Weights of a small mixture-of-experts language model, trained from scratch on English Wikipedia.
Experts: 160 experts in each of 6 layers, 32 clamped SwiGLU neurons an expert, a softmax router.
Below are experts of layer 2 (counted from 0) of a mixture-of-experts language model. Rows are named gate (a neuron's input weights, with its number), up (a neuron's input weights, with its number) and show model dimensions 0-191. Each number is 500 + 50 x the weight over its row's rms, rounded and kept within 0 to 999. Numbers have three digits each.
Before each expert's rows: a language model's description of what the expert responds to. This comes from a sample of Wikipedia text that the model never trained on.

# expert 20
It responds to: Mid-word Latinate stems. Middle pieces of longer English words, often Latinate, before suffixes like -ation, -ing, -ive, e.g. Rec-ent, dep-ort-ation, inc-ons-istencies, amend.
gate2:505548415511378478490507483526562603511520540453501605508490501493493563519447525488525496516507503550515470517503434491478473489388424519481482506521599537508566471482553588437497445576550455556584511506477437461548409522538598511414501458518419481525404497440475540513545497549459560481475534590520509359526494500472521534477561557531454495591527366530401530486468512530504508519532513506504422484435522495461494397561409539459496470381458449482531507471523457483420498510488502454445554568394430460616526487513506520522509500501483414556476456445608431463429502474634507513
up2:525571449516453503501570507562525521538514481529460626516413449448414467619522459445605542498583482557520520527458505453574527514464485488494424517482530512510613468511477561394588433546514447439520503476481473463527470559491553473467524495553375484526387595545426436533551540510473610516528559558469554541512451474462535467495500604524482488507510516561393517490543447449488564516570517542468496495525457483541476413541518472476501536420466542459558457485491497567505456423391497409582602444531515402483545568390474456452553536545440472521496496486475488480498515445605539524
gate3:573491552491416475494468457609548484477509516472559552512516436531476511489493576535443493488443473407512480501579440459502536529479484408563505516543517545480491416543489557545469497450593549478491510498559465502470575538520629543458526527528557544474556522528377557470449577420447480459429473476481440532451459558588515384481540444510515520546511491585431473582472511469417519456449489538505572502516425496479524600503456460415422509474450589491585586521441519399415513537512552595534510408464488524416553446500629487443525409511528478483435441457482487569525562435487527472
up3:619527566529437503460464532541549413415535515534543538475468429508502555506531585539502571533510457371527509588540491464474492496417455390478508513519476448436596460436533535514505478532568577573525459486559412612447552491462577503436551518532513476549543532507447479539496533543490545421416503600485426432458437433497513521415520481471507511596510437578463525564520431509467512454505380454487516525500451489536453518489537540488543497536424438413452515509433439465397501484502533502520597502412523545483488485594613511565492433465499503490423437443486403529538564471480473513
gate4:531543517407539553517469558549558490584495441482443612488543527491408473505527496497458448541467618434434663579458464425525603559437521501487487382456495491521486408505536558474484504510515414494572498508465542448480444526499532537509483527502360549379396504434513437423497552602601503515562467588520478538483443525516525496548434516470442419431513498499495527482472535541432465521497503446453473547498579507511493491473581510563512535451574505497503541418560409487551539628519511462489513588523541475512525539574485447484436534455477529465510418522483502526517510549510422515
up4:581516485538476456534492568532425490562468532510505519517517418474435483485455434626409476526525600481553602507496417449553554515555516473471537481507495550480365484407540529513481455551501411613588478472534583435550413502541466532382476354502425445559489523430593470457522448501534458520446501557386503464460454509488482490472477485512477532455568458515581575490556505476614515461537523454464572545453553469535490446498539503571474523506600504478507554445540385446582486539528477495472479493487530514520461536515404485544470535474465523497525520472529537500495517355460445500
gate5:439446480619521438432513536540633445433465573523557567537532475474540525442507561513508546542573440545539504567577513531452557534488452498485489413478558473455625466542418429560440466522485516528508541473420401617519414473512478429579515491452533495520512441449470445506507518571603498506547560528407432486447470506499491448568558436512450482457499531477565507484470536506473480476395467565498513518463464507461442532492564495555426460591489497447525525608512496468469508531521514362528385494523471493534522503493447497591619516435445454492474397438477468452520529493430459495
up5:503487454553540470483530492447518427424547548550501533452468515476504522426480551535464456473545447517543560525537457425513531539536542560540464455503532493485495497595464394503460477625489528498495556394420412517408444461463480487500459538457503436496498475504541548438538481459645516536556528464381446473458536449539462469509465508447400395569546491501465454470508434585452494526469557488484493461487470480435496554463503538509412558457533473459462569481595437383588455531533554435564374505477514468524461474582450462612566447487501554541478445427502463525512413397436470438
gate6:513502597586545601498445507519497579578543507514445524485541556533487534509495447418464473383447536399462567473518489525500394558412403507501436371472558447485513588538383588467514487461554511499469443595533507495536469490485469485470470450466467479453400545530573473455544535614537509475455553479527324469467524517511525523471477531455546504428438380428533530514486491606497490539566456486456533488556536542481535525487570487536508531489467475423493482551567504487475499476511510464473524513569545491453387455515410609491515450422454592476461538483530499497538477501496493564
up6:477511579555567622472507495498424549605423488526508576450521564523464487514536447438469476385447655435462496517488476511532480500471482569576453422435502441483565528511383492434576519468515496542501501541524518567482508501501551492462471489530547442530396611642497480464500431562505479460484584475524398619493583452538473453489493486539541535419471456412570515484460377499524485491520550515454541467563494511520507563442534480531494536535521429531489498543499505509583599526455523529474538504548536489468513395552434491537531403426493558484458513477526553518533416445480429517

# expert 4
It responds to: Consonant pieces in names. Short word pieces like h, ad, ah, ag inside foreign or transliterated names, e.g. Sale-h, Man-ag-ua, Kh, Ph, Ar.
gate0:435483595459486473506493623535444562469522492453580627515479429476476543462478500447530568448447583419545515547574485482551540507504462507500409467429499578436551415488432521499574532444518515474458498478455444571475540515507485459473489466508585500506476620474443399526586548449486545459554434475512540533444490499397544493478490446526434438521472543547406580533492605518514459458404388574559513574435553527500582488495485480548501483561499458457495502455542509463577488466475541513398567542538518482585497510556490454515537474534413453481497528569575457482515411397460418496
up0:491474560443495493492479567637441585430565493529560617537431451549476578481454512442530493413432458478484471626563434528543570494553464519473412520495486531457556377497570431526523529409563494550502509534517478488443529493480517522462481446453587448481555543519475449524575573487534517465545468432538423486489501465527488526466520529511477509500498513579410571521477566523503448462405505488569514523431571610493533407463459450480446479563514532424449470466422479589560539427532513441427551524520496499559502489560487471494471446572479490473420590576600459484517424397504458526
gate1:538580489486543497465480463509382485461629530546498380534514508434478506461526473579563544496558381532472506533437532538498415427536479537499475440495522566517475526572553475529438487480527478495540582499463410542517537469506519500493562474578535549503494446462521502526569456434513442488535552489541459430495540489468535482521573535563476588536528481519487443458547489403473650509654538436496517529576440487532473512526407482467507490572436543428609456574416529467552513486476550428485378505432574595526502474498515476442366520510548445535514476496455454492452460501472577541
up1:512565488557527422475507471521574486502505561514513527525619476511521531461538503506569460557570521457503587629479488388480465533451522432487447467533465542446446496495521485617614481521516379459420471427476464537530477425475537436505595525481498500600467399551447576489523523453437466571615473378446429551573540532510411494468514531539548477472463561555449480525450594486444489457539509483504503559410465588477463568455468464429438442532405504499567500519502463502450449531527531506497467589530543507443426486444586537532455409494554513475494518523548520476523557499482566560
gate2:499583516513548507516493457281523483470521527431546447483470445464485509531554529513489502547501460497483470452534472451493603434502517426508484455474413396543456541471494552511642501496510426476542557382507477489507502512465462518517537510500599518488547623481564527527513530468455428469531525438485746475543438484555531460563520464526560525548425563508509557507514576542442565462505412497483501524475454538489464463504526502542492571514424476515467419440487510516494528484546559490529571480484462484477415502570497510473468502513482485444570438518481508533462580383423571500
up2:449466566506517555521481544317509458458476480401558508526494532493491493454585523458498564561466392461485418420490542470443598401498503375562502463444427398476438523442467511493616540451490451427542530418461527470527451501422428491522470534526568501497549677497557519532488559487520450514530548456530634420492462505531562535630529435515539470521451555515577522480479556528459516506490432483445504505507471560512512471509529489583463490525390519496463427505463494510530513518537546487550522458544470475495419506493425557504453519506508502498540483492484415538454567434444550492
gate3:400540586478495525469458494430517510518476496475473439458557511543588478483487441481478493533586515479430494499461507468480474491413459546465433552481366658500483516548538467537468503458561551452388506507551483552502598450622453456512437540492506537399404479519455450480507449510477459505543525590503558524552491470387520463649593473434550392480520453543470506496477555478498416486500565455499442536469574483499507486506559478549474512485513508468498445567400430480581494505464493541459449498503420486486524472511492479505558370430450395457455445434483495492402561478445469493
up3:383548490484492462443481542520441489511539519473379502489414528460568453506448460530505510462553502545479478577554554505507418576480464516507505568414546484479464457501519381520505456530473433493468504479495467506564525520455478497536430499498602538404490419373428533441404434505503444539498520544418531482542536610462504473584490510475436389472469410497467575491499568573490454479549663511458483483470527474500501459587534451523451458452479554491433498410482536456614544522431618505464459554466457515430457430389541483528543473452492448482540468516502496452459451588531496492
gate4:594434526492422482506480550441468646421507515539606481555600477514579449520550509564503462485546564560525632455483543461540458500453543504479438517539602556511440499567455528505567472513478580462443535497476442425517408504511561418478568556500524436498451444574518525503530549526556498552559457437485419519518494378459567425482452431465583487598534501568502515482469425521500589571510430518583533484506463533445450582480519481509450572510520525541480502507453568452476529583547416495455466568561480429488487479562496520452605486604512534465518468535428477511564532486479495523
up4:496525451558516498511503482515566503488614551569536566540461564572499415523544539536474378532544511516511577396506519489460556532526486569571444475434450412486599538487408388490518487513396493507436516476475473419425479512469466467468539535519558462498460426467484499410531560600415510495538571507496502479563538539487491521455418482500512512528552424453478470455520473527481525540520559522448460496526520457481527513541511496365511467511516516410567410460422469511486579543457495475503440487455462482472369592507466568451518598535429600471560457496591652498506508468506475578

# expert 24
It responds to: Mid-word Latinate stems. Inner stem pieces of Latin-derived words and common nouns before a suffix, such as con-ject-ure, I-stitut-o, contract, project, process.
gate2:544500484452522525526517525520577496552591467506496501551512492453434454489493493439528511438506564435530481530470437459561436599480557415509460527496580495429564495526513485493443500548488570474382481551464499467411571419611497492490547494480441507514489392453538467608468439497417568493451446449396485439399561527623523469439497426466453463448504482551547467524449588452551525503498469533525446472544500549520597480397475475478526392475521501516467545465598459535450553484569504412488481462459489467499500492488637545486498473504476536491503516506432598666535542523564542486
up2:490524443392517454541508422563582508593601501496517483559459514463486499463446506504464527434574454428469579507535365491523474550511546435478454562563494452499576417545482534453506436516586473419442463561406602471523538456555561547501487535523519488510524523550478492540485422477459560480481504567514411435419378521623543451502464478546456530445524533497577496544505524472570546444520507510444442519559525476519530491503505457505462461424524525494505506557582549558504458503539448422531487439387571454516481477554633499524453532491508573436502548500402611597488455464526474448
gate3:518541535562514493587465527482524509607479564457492389478444492465517486523433477570490570499650518498521524472496488490429559491476560495489544331431486485503465511435527567408450504446559514444516463407447590505526486547433553558514514464387491457613518619501553566484558516473534535483529466570417410485467553459547465426493516505518499571495439544500518505471538449536569486493540559487461473536481439479475458421552519491551501544475467563458485538449489503442500567493457494478494483541515452482523486478524482415394506461348541453439526420437446583439545441417463578477
up3:565498451581592576502519472472573562440430558468493425594511517505546433449482477433547480429541563492485534460483437457578575495397602471474544430448525575517490582473608495487429511467412473462511442498508510503516528474446498480491489519431457377538581543508562522551588573491509579447559479513430428534567552454426464509456508494438540600461421444458470435549526488484513515488559467509489433500468442522477524514609415496518532518495558453471395648421452471504431573491576463470480491498579434419527535442540527504444529523481537450512495512487527500483497469413480493541
gate4:527510481440460534501524570584479466517506583494452502528455592592536577488543582489398448472388577439529563458552405523575478578577508574472512481456453423527561535479552530361484483533488455499491563516484374375402437504441572517527500485443467515454564489407548522548511563401486467494463539544546514618491456463519511438464526492509531464524489545442506465421513448493435502519516504416484518473454480542535578586396582439534493465516467497493559491582554444504502439448562471478539542446490548563554416483510429587476467498483520531433549516524475459494552546540489521504
up4:520528515441443556520535569547489528556504530444529549434425490563439522467458524528439436509464597406466506437491417463601456611524534537522495556459393499499497521561500462420520478553522361467513515487437474455479397465565582464578485604499496585501475485474465500503541485394428506518486490505593554527442485455466632441492459520540498436542491563411515477433407495536482509516521527505508497470398438491512604502437502464515530481516482465443562470544529483513481480479466524529562495567574476513606394521477483503574482485441473505395535519514531592504549634464495444551
gate5:535518477458664500463516420430434570463544486491508534473574565475437418495486517466476515546538449458460462432475430471507486483481471358497484579516500535425568496530508540564531472499641581531545523514585530525426563450468564471496616510517444498460565485540510574505497477496441411495529427558560456544493538485524538486417538546530572548536553506576513456496594524526481517457612560491448515506436545507532446534495512478453502394565539506503523532526504534485428487418518460519560534559602454510487490549562594490421574510548456398495483602474508485534538435588537572495
up5:494540454459539477498527417377508548477546471557494521467573516507411430422526516476478439547553443441442514482488393502561477466470435305371508527535486525434562476486522550559470456487597507480479534548542537501548553439464542391511669586503434442485540506536525554511508545508511419529532434540550453531454505514554492494450524501547500492572589515574503493507571561422503514482474590413537476495404524509533418475497552477527503504546553498500582486533508506465497519546536407538512411511544441530448469489552598541515491473493520435434496568456474491544518497589488465422
gate6:454551482510469487544461402555521539495532519465514522439511557491560496538462532440563531477474531457496523504459480462519464531544467457463458531552439519562423561435496475439545457463513493586422472562530518532572568485403527497379535447496530429416540505569484576429444554447463547519487419526419527545481492454468480527405504516425523414527493526475359496582608511540505515527468448476543461548460463433499441475539443490573381617520421508474389507532516456549397509416530568537574501513519566539607528499526488384522507460528466522460443589473565511405475484534490443508
up6:457531458475462436546476370531474601466521544593530471488610529439502484532517458487529462547512501477476511531482466431537466583577534428490429480545459504510434472496436505482488438483501634537435520418474488413482536539494494426439496507545569420464556526590559484423447526423477530508483406450439521524485460476429473563457459536463564485561455511541409470543603466544506509556482384480501400578431424474457466544484542495487444500498482484477404550513469429569448544461509484477585454443462445575565516463536488413500435425476537580488494608518591512443443509545463441522

# expert 31
It responds to: Table cell numbers. Small numbers, spaces and bars in cells of sports and election tables and semicolon lists, such as | 7 |, 0.86, 1–1.
gate0:481497511453439486489527497437561563500499505533517465581510526444567587466579486590457485472469503469563533486508485596412508559508426471420452517322481443486477514472520477537421462540554501529457517480539471555561505558467541477474500450539522583473411525435478468457541502564452593584505491482473546455458432397512494518516508411521495512554460423473498505504472504561488466530368488560393551459563499438515484486532372493549543498441511464488465554548466559459447587515409547454480489546510394617476461447468511639578434554484451575455540444435473483494537453487539500524
up0:495497484522431467538474602446514477506571558488541495524566517484585580449514492589448460476506536455516488538521502543479520506480409548475464515554473492507490502527516498551341497557557506513486453559462466537558446559359530552489501515638571616452489469442481468451541488524388522553458468533514444469493456461543517515514497473419436555561477496433547458489425438583528412593416488663548421501505444554489495499535508505470478430464488511549522543518492469465515485475427528518461536507455329579519541487548460492510508531512546516404411411493521526503414572564480487521
gate1:481497458497482459484497547443503574461448502423422641479551542520551513558462527499549539536507460530520514481606482457441517485474552483518495508541439477520454502530426558477415482565555483556417370555422441514478536451452540481472483471446475621594519481432519477499506512568384544600463527404493467503498529501574548489520524513557627454501476498498425494529375534569544419583520487572495605505471521523512493403534475493429438492455427511443480528542482545425468505539363511500469455564474510621553514469560501523480420470459418515562523493496520543473528506531400531473
up1:483465465464464434535584510513508390605487547548463545578516508502526557420476573613486533414435528467523466495543527548593396487509576497487540547512460472489496552460472543478470477556583470431448484536522444474641585521532441517485525488489496430442542515650506480532479604538439519516559469495507504518539500521462464500551488463512521505512487508432544546554497554583478391537424453505503532493481496431543487530464427449449544456530421454548506514537428581555518613458508518555346544485478517583510484526528502630483380504509445501440519557523462493458573504429450518481
gate2:402486536512469480547438539461495558535528532596479492539367477455603472499501468527469486486493494472520501522507510592454506563431507456454457466482521557563466527578583532416446535524590390435509396526550447518613556525524508632617489459501528522505536466505517502479453504544527538510481525542431493571485577549586498544525508494463428462475437491555474486525590518597504470463465556529477537522533487413494535515579479467417528567397539545495485466598496333405498577481482510515521501507507441599526462495529463476586425444390503505448531480508555561477480447512515535517
up2:395436549512460500521472503491559488501530508619422510584425432442540463482505433531504516518445487412565487529460473525507485548400480508473478462501476524532471500636594460388524493517528433459520463549614469476550510579516494470552500471505513441468532525551528500516407523597484502491479594516414538669508629537611491526568511517496476451471482424501489520473635548604519413451437550538487559493497540412504529506506486481478487561449518496559494513557414404476467596483495554487422511499559462541530480469553477557573422525475525544420479534480494536463517474522525459538
gate3:478482516447491548462561423444508613503578477503457503488608540443560529477537483521444535489596551408511521500563501565373508481582581555501467501438514609516396516441448448460453478507443534515619509489608558548483562384439601453530503525533475510449443472429433505476542501440539535479439577527502543520473452580488529500537488468417521526517512431397483512525462545587506456557495523395533464489575557371551435507507492478516537461507501472553477464480543538485489474540401539490454437551468488519381428462522521542527452511550579537495423535498485446535532494429545472519
up3:479467503469507540514567420396508524476584488520448470420590543462507506445499495475436555437588557487496498576596477553446502473627609536504554557426467543501407568475452472543495504532420532470599592532511555522546530397447515467444477451512452482429504504362504567530455582552525503447500567603542501529494530569427511506558425494461494511486469468424473481511482518536460444534463544470555405510526555493512494485513490552436482496543460528569436417462541522491537514511421557566440499534377501512484482492473483521487484588561563503525503540550494364498464494476550372559
gate4:491479455533540470489494398527509292626516545552503574553495541507470580490448474548533543470486525547492512513419494422514430481482562523491525494526439456494502499569545574498521497541524527558552458504549469490508525531560491497488477537425531526493539433590463514487605430480540459487486494475498504460522506478376474491526469514509540396454485506424553543544503424528478597414520582523532547501538357559444532542463460495455561560480459542479514495521564443526555384550605576525504502606521470484504500509342495495508524478529489418369517470519523505519570512401489554497
up4:523512487569522487460538465538480353567490527578504492540497524547476524499475471540540539463514487568552515515413508436463436463466638488506525518546456496566462515551560530469522485509438523599495495486502621522564563452589566513489468576450557471513461440539493471449673433501531473514448491470476519554517482511390479433517447528507525489473467492490511550505463453502490594415501547567489569476504383573476511498448502560509550531482525568435574427652599436436532403524558583485488516576538477477477520494437479483507519461462547479369507429543537527491566538464461586489

# expert 17
It responds to: Mid-word fragments, action nouns. Word pieces after an opening fragment, especially it (st-it-ches, kn-it, spl-it, Ex-it), plus nouns like present, attack, report, account.
gate2:491491493541467541588509417541547428503569543535484468617480482578545457608496547501569447486509576498529459534476575607464528589490493459489510505613468519555591587489513505488479518477563531439419490536401502505578478461482465473485507466474504476567570471391523443429531482520531538514556544528541410598524491568484472511516491508606521555513577562540521448580464495487502529569446505546534585571499515531515557508537480489534500485513554479415526478494618534554495437553624469512511582434475437459604502447450556563472485518656524467457556557481489507507572562577516475510
up2:606488459476489534513514490540511468469503465508483469479476478479440505568586583480464428520466594425570479474494562508484523602483492491556521492414475488457560663500385432467521476488548603560431486437513449383591532487593491468581465471535502535468553554413441403426524457470508527481586497459484543557478608476599451430449524488525499554498608497571518533509413484473504518528545409498516499519498532497522500487527404463542486515513486410390439547415600459581471457497555521471483541392441504446471529477480592451452450469454477491513516537549550512487542510482512480500
gate3:456435520508520463512435496496482456547423497417474445531565475462513464593436444547512543504520448465480501545421436498497477494520534513457468454550387502529460472565487579526485473552452541444470556503557493516554520479414515471540449567507613525457397475480603549496504485596673569463426492477430440511422532531493518540468497555529544517386579597531537491530502591480423496515529497601491460501550515535489557374507421451510506498574483575489468520562555514541489481515557536497419570451519460488453526578437612509512516484554504518481523471507584453524638514576466434476
up3:418435524546406503563414505493484534514476497388459505565511484448517474524432455624511492459459481546513471554468551534518433639487516460441374473519490583554471489525518585432488487512489461478497498518597584443572497461479527482518417513569535482442479519491551554491506492507483523435477544465457531528576488609532500558489551563438473528412512578528486464523372590545440508470498490434476461402496589544490614466500421474491501582483494532460480488471530420574379477523566542489475480457518453501613464581526476559500450521536565546583575561512554548533482487526517433457
gate4:606511549546433460498483454566519502478434461494483491514525512499573529546503466536510566463474473477580484516486452554544524533447464496475446548471453506520600534513452521604452461487640526499477399458586454535577480413469473399399506490466441544480468500433492463470480568518588524481514485451463516397553457467542391473562541512464512485480509475594529539524470464475503454506477482543544452490585565430531512489504426492529441549516505428487472536471470359500435486579489424376486465523462423526643467591585512507531520476418372605574493552483557513504450525477510495523
up4:456540518599466429480387456551381478518507542546503464537559611518486456452518510467456541453482458432585511544444488542553597494488518492491472491497461563500573497504388471583396433541590504506449367407556488572542471503573398513424519474516503458521492474531456524479496492487532544487437441491459517401483555396483527558474506507467490524517439515479533478483481565492508476416588407496511464511555523512487461468545491451524424526508442476477526572481485376418485549606466486407604478422518428549565496536580509498513543476405398514588504488479513521482479531460533479552
gate5:453455489494472579521434463436576452466411554422542509486452489516445457562474434416427459465502475491498452478493468474554477491475482488480502480589438528557581583438492558449513516587478484604496453482570515553543510456452529417481430504481480448508479463555465540454435477543484448583479549630526588499447460448386542527496560560479514512487506564483479560511432473477556482423396429432475450532453497460497515505544514540530549528449468361480497471491562492490499508483506556567388496470503520501516521529478497464519415362447513462474437438506542617513439620549419484381
up5:484531524444495437556426480532487493411501545496508531522486524515524540537549581450434495416510482494537525536443463476495530488508573589445501530568437402499548491507446484537464513529534590560556488398544464505552544464397531475407465508447522492477522536553553463509438600548486493481477474474552639534491430456509459583454560572464421520498513482438512529532487401508503524445430441439477388518451472579494499452508475450480553572409549529565463616443534438499367528525591550576515570473490577504427509435574439467456529470425528551463451451476485588515507550577509409512
gate6:514590502511505571551526452486540500435521515448490586522572505493462463568533384457503483425408501392581428493552452505587496430441530504521520511478595494472494568486480457529502513495436488445453551447574501468478438572486458412560522534551477454506455520519510494464512624519493458495570448498512465552495527510513544590533437428497470521447408499478500583495533560414569451449479375418540476514547478508476481470464519517488493432504558460476564547520454511516493552414565558373533542410452525432483537540441465486532469515510470544471601483581465426606513598618576440459
up6:480437472509496505499495441446574425472527610471482500566536498425533447393513484505491488512530425474393447496514512447462443488431546555515478477483449450551441523526503469424477467468533542525560544493590453477459455479491569484526487547550469536551382518521514562462580529414574538525657509577509455488515611469530472476540475531518449557482449514489549437527501487515473448465600424551483487497547458516481594467407486522497587502476540514460471544516523514404458629496484559503664406489545544446427497487495511477503515532544481492505593558598385517476486461422500552407

# expert 44
It responds to: Space before numbers. Standalone space token before a number, typically between a month and a day or year, e.g. "June 20", "US 62".
gate0:585472480468587550440522551468396508510454488552474582557470513478496503476494505494556436555449487524466569462557481538588429496460456448506519520515525551513368525526553655454429489533510512523462419543472523551496469509399563453523489407568491530505474546466541527485495569509437476539429511464500529525516506450597548476473434550500478564485433537624453506492546461563578606415501470398474620456423515546465514509535482534483508522460517485469557473544568492470511416524410490458556368485482515566444455544478526561530485458441405642471481462513431581505538486523500471524
up0:508427525494532517443515432482540514478491472548451546497303483463448531516499540500589541534372495558498511478535510553611410450492506449504535528511458577490441519519522534482486484544489369485461456508482490537547571486467465342471478423486437474459477460529519506498476547482423470572463486503477542467515486588563510497559433470494527486501383432583392493478501502531541549386478453440454577452439505611471524477493452558513478553459475531463503469568506452504463328545459534475506476570469570518490479486518507572532497508462415626498530439552494595493479459486535487502
gate1:469444571525479526476513495528429385442557511458470498540581533501598489565485503449561354574478455543485537455455615433403458482546386515462461567565502456478579502450483525445495545507479493464483572492437503482473505484504567560474526470443478462614497545543521518506552483520486563568487549484541473451501414424516502477438505586531475485461494439532453557505505504559480540403540418570540428491577521489534507422552590457548492435500547456407559471494535465465560414416492498526512603539553525504518524511572460355542483478512545619464443460422512588478514491479529483458
up1:431325523549563526497519522516466413449574514429512552526484495520548440553492460491492481479495487555526468456504555507493477501550465440475521515560415408486585481502519544539393556516458416375503593519431500445523492489418539575451487448514443387565473487516519550567573557537509526520459549454555470543507435481467503456470532496500461491464484420575435578479538532550480476354517490507532382503597529489520502430505532580504508472545578442489508426468542424455546501426503522479507628550551464459494519583603458411546491481510501571455497481562454536493571450519562500526
gate2:529428403565487513496539509488552453427616491311505546503532502450516511480523463485516512581437523422603520518479427516483571469482454438477484467536450625504492560458555437522394536533515395455551584502499573473507496468417468522568538432640523521520486562541573451498519460503400517446539434536371521463504553428456483528542499428442458498456564501531517495508516565429520456520456475457514537548467475420521508486420501478448616446455459388558465491453489497443410486487554569481402499471510437483495492524483529535498475455576496559525507506482459521513517537487543434497
up2:519415405518484512574506477465591383457462483382486454521450510471484496564503444483491528506445521420585527548541467543500608490533407429523492432490432632480605522505590475491474529532574489510528521479514561502470508489405442501517498478598502474545524531585541447486495554491418483415542428562400463405504449433479485551493507465492462498481533479456535395496532574409524487482410501510503527570470483502530517536386485463476573442487480453500468506547487547483366531465585557463478477513391373491516533497507531563484430477498609514502531492441438468491524539493494417507
gate3:548432479522460486606515445502449534471491511426501461548413450529615499422519530549471580475516431474477465511449437522523508534510492425451550533441506557538388475455536522430504492462540504429447370512451440492538463515378449545477512489517508510599490495511513450482413475567555506436509451513384484536522460500504489521567515514471478463494487512466513482466562524570609418424520471558529463496507491559505504485457526386472489495458494435526412419560541486398445534517445575542535446584468582421513447489513507510496572485566506414397549461368505665505471491521489537501
up3:526433531408402445622498545500369415466477512516480383548509534464506567432529503493553558510543490503508471516554577629414500472475553511502488452454477521471494504464513510513457524518629476404525508517408496545464484537351490473567498482355466489494520525516513491567482451489480455447579413551499497581531535471564493509580415544485400447493549481503529509504587552539516490596427479539562525502486488463484513469521481456503527446428460514517532523618462537509462543504499456452424506425498521489493497507474492548481517569545511502451536581454402464475566348520458532546
gate4:470447447433543510448468468458448510474513504517501516528500428438444426599492415503467412518473518518562477497510459534467456498462441432518528514417545533508550479480576425505497495522496644489490440461574408434511522522459486435486480398465488544525493538477541513523443533518462519419487519599561473448436460479439557462448485438490433453437480477521462579519497541503539535457603419491476405437496463477479482461462535370488429441523431458472556543410513508430581483519464491464481498394623400533490505493538507579576351471508409656500484485510519458498486519565486478502
up4:527451422679570528510537508475493514526514513506535487489460463490425371560517385456504413524556573542532516521398430441497445507417410368481520479529502439515634488460535483478400490447499555579498466491570433456487426521525513445516505418495504546524476468465555517509437516522447546463429449461487504480500456421417476472495496482504531516448468495590472629525500438452523552429563432494497419450550537566499482427561547492484462514484411454482473515474552573463576498564561435434455409404540472524483543480485526534533550443484497575469495476493429496491533498534547446470